Experts of a small language model.
Size: 10 layers, vocabulary 12896, 17.6M parameters.
Experts: 16 experts in each of 10 layers, 96 quick GELU neurons an expert.
Training: a variant of Adam for the experts, 227M tokens, 3467 steps.
Below are experts of layer 6 (counted from 0) of a mixture-of-experts language model. Rows are named router (the router's row for the expert), up (a neuron's input weights, with its number) and show model dimensions 0-255. Each number is 128 + 24 x the weight over its row's rms, rounded and kept within 0 to 255.
Before each expert's rows: a language model's description of what the expert responds to. This comes from a sample of Wikipedia text that the model never trained on.

# expert 3
It responds to: Tokens in biographical text: first names, surname pieces, born, was, by, as, ordinals like th/nd, and roles like politician, officer.
router [139  98  76 102 145 131 159 124 104 117 136 164 154 140 144 144 160 113 138 126 146 139 114 125 153 121 141 145 117 139 132  87 107 162 124 121 156 127 100 162 137 123 128 115 136 178 145 148 121 131 177 102 151 143 166 165 116 157 104 119  91 127 157 112 143 121 127 152 136 154 101 119 123 140 136 103 113 174  88 139  91 116 108 140 131 128 156 109 125 116 115 139  90 122 123  85 105 134  97  91 124 101 157 111 108 106 141 212 131 152 106 154 141 122 141 111 156 160 115 139  99  71 100  96 147 160 127 103 100 132 152 115 122  92 139 126 138 182 131 139 125 170 110 145 124 145 118 138 146 134 152 126  90 129 184 116  99 117 118 149 102 182 112 100 156 114 122 126 162 131 115 129 146 110 139  99 170 127 113 154 143 125 116 146 174 114 132  83 155 182  75 129 125 161 109 124 130  91  91 149 134 125  87 156 140 109 135 134  87 133 141 161 134 138  95 105 112 128 116 177  92 116 126 133 167 153 129 124  96 124 139 109 139 118 173 116 127 185 125 159 131 101 106 140 137 122 133 117 129 128 154  73  90 126 173 138]
up2 [122 113 107 126 156 125 183 147 132 132 130 122 166 140 110  99 148 101 168 131 121  91 119 112 118 173 123 159 116 173 104 107 144 125 106  76 166 124 150 136 147 104 112 129 148 140 145 135 113 139 170 141 164 167 135 134 123 142 117 138 107 114 113 132 159 130 139 123 119 135 129 114  75  92 139  85 132 144 133 111 107  93 152 115 109 131 152 108 108 128 101 134 105 113 131 128 112 123 114 101 107 119 168  91 131 126 102 206 120 135 120 117 107  98  88 149 158 132  95 117 139  98  76 128 124 120 127 133 123 109 139 134 155 101 147 139 200 164 127 133  95 145 122 130  89 177 113 112  85 118 133 154 144 131 179 100 118  64 122 120 140 153 143 145 162 165  90 104 117 158 102 123 150  94 143 104 135 145 145 150 205 118 128 149 145  71 140  82 172 147  94 145 122 111 131 152 139 143 119 145 120 171 114 157 124 139 112 121 151 121 190 113  88 127 132 118 127 152 106 143 119  99 128 110 133 141 140 116 101 128 133  96 126 118 130 146 148 162 132 113 110 104 103 148 183 142 169 112 113 102 129 133 134 151 147 152]
up3 [114  75 161 129 153 123 127 128 101 137 125 142 158 161 124 142 161 121 138 123 142 120  96 137  84 110 157 140 106 125 126 125 130 136 171 119  88 121 125 154 160 160 102  96 126 120 161 120  94 135 159  92 161 103 182 168 118 138 130 127 148 177 154 127 110 172 157 194 149 172 142 103 170 151 120 159 143 141 123 159 136  99 122 116 124 126 130 109 127 129 137 109 143  84 124 132 103 113 124 143 115 129 123 142 125 118 137 150 152 126 161 156 187 134 122 120 136 114  92 150  90 138  84 154 128 163 135 150 148 117 166  74 154 139 114 124  94 120 113 134 153 161  99 132 132 156 131 138 136 158 126 155 125 169  97 122 145 129 167 140 162 127 126 179 136 121 140 145 145 171 112 122 147 144 148 115 107 120 149 137 150 170 132 147 144 133 125  79 127 129 140  96 147 102  94  79 108 103 125 147 110  82 109 131  93 101 116  80  91  98 143 124 130 152  87  98 162 145 106 144 124 111 155 137 147  93 150 147  77 107 151  64 107 131  91 118 111 160 111 125 143 127 133 155 126 151 125 138 102 122 111 111 156 143 179 129]
up4 [118 100 114 157  97 118 124 109 117 111 141 132 103 124 106 119 140  94 162  95 107 116 125 117 100 150 141 146 106 165 151 115 110 172 156  88 149 128 136 170 137 124 105 120 166 173 111 118  90 182 192 144 101 143 112 137 124 158 125 108 123 141 118 129 132 117 177 139 102 154 133 127 167 166 121 110 125 151 105 118 131 120 148  93 113 133 147 116  99 106 100 154 118  93 122  89 135 169  84  98 132 139 113 103 159 105  84 116  98 167 119 122 157 124 100 113 172  97  82 113  77 120 146 123 141 102 114 117 132 139 111 156 150 148 147  96 163 127 149 142 115 136 122 136  88 124 182 158 128 177 122 164 143 191 139 132 132 118 135 141  77 191 134 111 119 135 135  98 109 139 123 123 127  84 194 103 138 113 122 138 152  89 127 137 149 126 124 121 109 165 101 124 156 151 164 149 126  89  99 111 104 133 109 122 102  82 107 149 132 137 153 107 156 112  74 133 121 114 105 162 131 122 125 116 144 141 121 147 139 130 138 140 123  84 137 151 165 125 115 140 120 120 140 167 155 134 158  90 149 136 133  89 116 136 132 145]
up5 [146 141 130 161 151 123 141 123  85 123 145 177 117 185 121 158 116  88 146 104 164 124 110 118 174 158 139 108 144 163 126  95 166 143 121 110 144 118 133 141  53 100 168 136 107 179 107 167 122 125 102 135 130 115 130 131 161 134 129 145 112 120 137 161 114 120 170 142 175 113 123 120 129 127 109 115 107 144 143 125 102 162 144 114 104 109 166 107  92 113 113 128 107 100 135 142 119 143 138 134 130 114 168 116 121 166 144 149 120 107 153 153 144 104 161 138 135 107  91 140  85 106 126 153 101 114 111 112 163 174 120 131 107 157 142 129 152 135 137 121 149 150 121 121 139 155 145 147 191 143 128  84 100 140 155 128 117 114 123 135 134 116 120 128 151 115 126 156 115 129 144 135 105 102 142 135 141 113 148 113  69  80 146 100 107  72 130  98 146 106  84 138 125 122 119 100 158 109 110 126 119 135 149 143 152 134 120 130  85 152 121 184 146 132 164 125 117 114 120 114 133  93 137 130 196 138 126 137 122 117  99  81 194 134 137 104 120 128 121 184 130 132 113 149 101  71 144 127  95  96 127 130 135  56 135 135]
up6 [121 131 166 103 145 109 131 124 111 106 116 167 191 167 164 104 103  92 115 151 164 137 135  79 133 103 108  84 144 150 123  99 117 144 126 129  94 120 108  98 122  99 115 109 129 144 137 114  79 119 107 151 125 127 124 151 130 177  79 136 119 136  72 134 162 118 110 139 119 136 137 123 120 131 145 124 137 189  76 121 112 168 143  97 102 138 125 115 132 145 145 138 127 122 132 127 119 142 116  92 117 122 155 144 106 166 160 148 135 136 122 117 116 163 139 128 159 139  78 146 120 138 162 128 142 125 101 110  86 113 176 130 141 113 118 155 106 119  86 154 123 117  80 151 137 139 144 163 116 124 123 141 157 174 149 132 121  86  64 145 162 113 154 137 150 156  94 100 143 129 167 163 151 158 157  75  96 131 109 123 119 122 105 130 106 117 151  69 129 154 154 124 123 170 133 145 142 105  83 125 144  80  94 149 133 120 126 136 109  97 113 152 180 143  90 142 158 150 109 128 126 146 118 164 144 120 141 122 124 100 131 139 147 127  99 104 103 129 113 146  89 150 120  84 130 108 115 134 169 169  99 121 122 163 132 145]
up7 [115 134  70 114 130 113  97  85 114 166 129 126 174 125 124 124 154  92 127 111  95 119 121  97  82 150  83 138 120 114 177 107 126 198 122 123 135 133 120 143 117 108 140 100 131 152 103 121 125 113 161 124 162 157 103 147 137 132 104 108 180 146 124 109 135 124 121 119 113 136  70 104 142 103 109 143 151 135 128 105 143 143 157 107 135 132 166 127 123 131 125 166 143 145 149 157 140 144 113 153 128 105 129 127 142 148 115 148  89 168 128 116  91 171 153 164 105 159 112 156 140 120 137 125 112 134 100 130 140 127 128 117 144 143 140  99 122 115 131 131 152  98 105 147 126 159 126 158  67 141 148 140  88 102  71 118 119 150 102 141 129 146  83 164 150  95 127 141 158 133 153 112 126 138 139  87 140 169 135 119  82 127 129 173 152 130 151 132 111 107 103 129 109 121 116  45 121  81 140 185 135 138 121 123 158  76 127 101  74 117 135 165 116 101 109 132  94 129 122 123 124 133 145 116 159 124  96 124 134 146 158 145 128 154 119 144 155 170 128  96 114 141 118 117 137 120 173 126 206 124 138 164 119 144 138 124]
up8 [133 141 104 138 139 151 145 121 133 133 134 162 129 110 139 138 147 144 118 129 149 110  86  76 112 141 132 104 126 115 129 153 174 142  98 113 126 159 123 123 148 144 167 101  89 177 120 157 157 112 122 121 103 125 133 126 128 147 111 108 122 165  77 134 145 167 140 106 158 157 123 157  94 119 123 122 161 179 120  94 115 129 112 118 106 170  96 125  84 138 151 148 116  79  96 104 114 112 111  96 100 135  81 126 109 128 149 174  91 122 150 149 129 114 152 132 122 126 148 118 104 119 137 128 166 120 125  73 152 125 139 148 120 143 107 122 122 127 140 111 123 118 120 112 130 132 105  99 138  83 142 130 115 137 150  55 127  98 140  94 133 103  78 112 114 162 138 113 162 128 149 135 191 110 107 157 139 156 151 163 175 122 130 136 167  72 122 108 130 165 124 130 121 145  84 128 111  91 117 127 116 152 118 156 111 127 164 130 150  87 138 139 107 106 165  99 114  96 158 127 131 133 127 149 164  84 149 151 120 106 132 147 149 144 155 131 187 173 140 106 150  92 182 144 103 138 159 164 152  91 106 134 102 143 122 142]
up9 [155 144 111 135 115 174 164 112  79  92 154 102 134 145 115 143 119 114 188 127 148  77 115 126 111 120 155 123 115 194 138 139 153 175 125 102 133 119 127 159 156 100 135 130 138 115 139 145 118 151 118 152 110 130 171 134 130 158 113 151 101 138 156 138 137 112 161  94 118 138 121 105 134 119 127 125 115 123 105 145 131 145 134  96 122 123 157 138  98  87 107 141 100  90 133  91 149 138 121  94 134 157 134 148 107  99 126 141 142 161 106 125 132  90 133 126 130 153 101 142 124 130  85 131 155 169 124  96 126 130 128 128 144 118 125 128 141 166 180 129 110 143  92  97  97 164 136  99 149 142 108 125 126 129 195 119  76  85 166 144 130 122  80  93 141 156 102 137 125 124 166 142 130  98 146 105 156 120  99 125 173 118 100 142 138 119  85  98 111 164 109 138 135 123 154 152 142 123 146 149 113 123  69 156 143 110 157 173 110 124 150 119 125 151 122 120 181 107 125 153 129 117  88 107 159  96 125 111  90 121 123 120 123 138 158 117 162 153 134 114 161 139 143 188 150 114 102  69 107 143 108 142 140  70 150 155]
up10 [138 118 157 135  94 147 136 104 105  93 113 146 148 111 123  94 150 147 135  86 165 139 124  72 158 125 126 133 183 117 128 107 127 125  68 104 136 156 111 138 156 122 142 117 127 173 125  93 171 112 103 144 117 120 126 129 115 134 129  90 139 107 127 137 123 101 124 162 139 156 128 130 101 142 128 131  95 159 138 159  98  95 153 118 117 155 164 118 126 105 161  97 133 117 142 104  80 121 132  94 125 150 155 140 157 125  87 165 101 129 111 161 160 168 109 121 140 136  78 118 134 107 118 138 118 157 116 123 138 131 102 153 154  97 106 128  83 104 110 126 124 130  95  85 108 135 117 188 122  78 146 151 129 144 155 143 121 167 158 154 145 172 153 127 142 100 126 131 172 112 101 112 117 129 121  93  97 134 168  90 149 138 138 163 140 135 163 125 156 167  98 134 152 107 122 111 138  83 118 110 142 115  89 128 153 133 139 153 120  99 142 139 182  56 139 163 113 168 123 156 166 120 141 141 129 129  87 100 124 147 130 126 154 137  96 127 154 124  94 150 118 133  98 113 163 156 152 140 118 143 131 125 151 117 194 150]
up11 [138  90 127 149 170 124  94  98 127 180 131 112 178 185 100 150 175 102 125 108  98 136  75  93 118 114 159 120  85 127 139 143 100 137 127 140 147 114  93 130 114 134 172 141 146 154 128 112 130 163 163 148 165 143 158 140 115 181 108 143 108 138  82 106 175 131 135  91 116 151 149 132  90 126 115 142 161 137  72  97 131 112 108 142  84 155 124  71  77 141 123 113  88 128 137 129 118 108 108  99 134 140 152  90 142 149 112  89 150 135  98 170 119 152 134 154 115 153  96 132 110 139 132  55 115 111 136 114 128 148 135  89 131 103 123 112 110 130 108 135 136 138 141 124 114 131 127 137 190 104 125 139 101 126 133  87 135  97  94 172 122 132 112 136 129  95 109 114 130 125 144 115 142 134 124  92 124 140 127 120 144 126 141 138 136 107 142 105 148 111 145 135 143 153 135 142 147 106 119 146 142 123 119 154 140 101 141 167 123 165 139  80 156 160 171 136 121 128 106  77  69  95 160 125 129  85 130 139 114 161 140 118 132 138 140  87 127 166 120 112 130 136 113 124 162 113 117  93 154 107 147 152 119 146  92 112]
up12 [141 117 126 103 135 122 111 137 127  69 110 154 133 141 145 130 149 134 114  94 139 147 128 153 134  91 112 154 121 142 114 101 106 113 123 138 107 137 104 134 108 135 130 105 111 137 144 144 135 124 146  81 166  78 123 127 134 134 138  92 143 120 118 154 114 155 129 144 156 149 127 154 158 142 140 106 143 107 119 129 136 178 107  91 121 139 113 151 131  96 141 140 126 136 153  85 114 132 144 162 114  92 106 126 149 141  97 130  85 105 147 153 141  96 164 129 155 147 123 137 114 120 132 140 101 124  97 108  85 154 179 121 129 110 168 103 121 129 106 138  97 157  70 114  86 103 185 124 180 138 106 175 123 175 116 117 111  92 112 154 115 119 122  77 126 111 117 137 188 142  72 153 139 141 185 123  99 166 142 173 113 135 147 123 116 168 128 104 135 128 145 138 102  79 113 153 136 124 147 138 118  94 142 112 153 109 145 125  44 193 130 128 136 109 111 114  95  89 126  92 126 128 140 118 160 164 157 115 111 132 137  94 140 104 180  95 131 151 106 103 170 128 131 153 120  99 108 138 155 128 130 122 112 128 134 140]
up13 [159  99 110 100 123 144  95 128 119  77 152 165 114 130 106 125 115 105 126 100 116 132  92  45 101 113 105 129 105 132 109 154 126 174 116 141 123 135 142  99 103 184 113 137 149 152 132 109 169 143 121  84 120 184 162 120 105 143 121 154 109 125 111 180 141 164 132 135 131 115 143 114 107  90 131 142 103 150 145 137 119 110 146 138 146 161 135 127 118 116 144 124 134 132 139 125 103 144 129 138 127 133 107 115 171 147 142 151 100  90 117 147  93 139 132 127 128 127 156 166  86 120 105 114 109  79 173 101 118  83 107 142 115 132 163 122 159 108 138 143  89 105  89 101 128 118 104 154 128 142 146  97  96  90 105 111 134 137 142 130  95 147 144 108 125 135 131 171 121 124 165 131 128 118 148 108 131 131 109 144 121 156 109 167 156 133 188 135 105 124  72 126 102 142 119  99 106  94 145 168 129 128  82 141 130 115  96 106  74 145 127 148 138 137 153  73 137  98 126  74 135 149 160 143 163 118 134 138 135  95 125 129 100 124 109 141 116 158 105  79 183 152 109 140 126 116  93 132 142 152 124 170  78 139 113 120]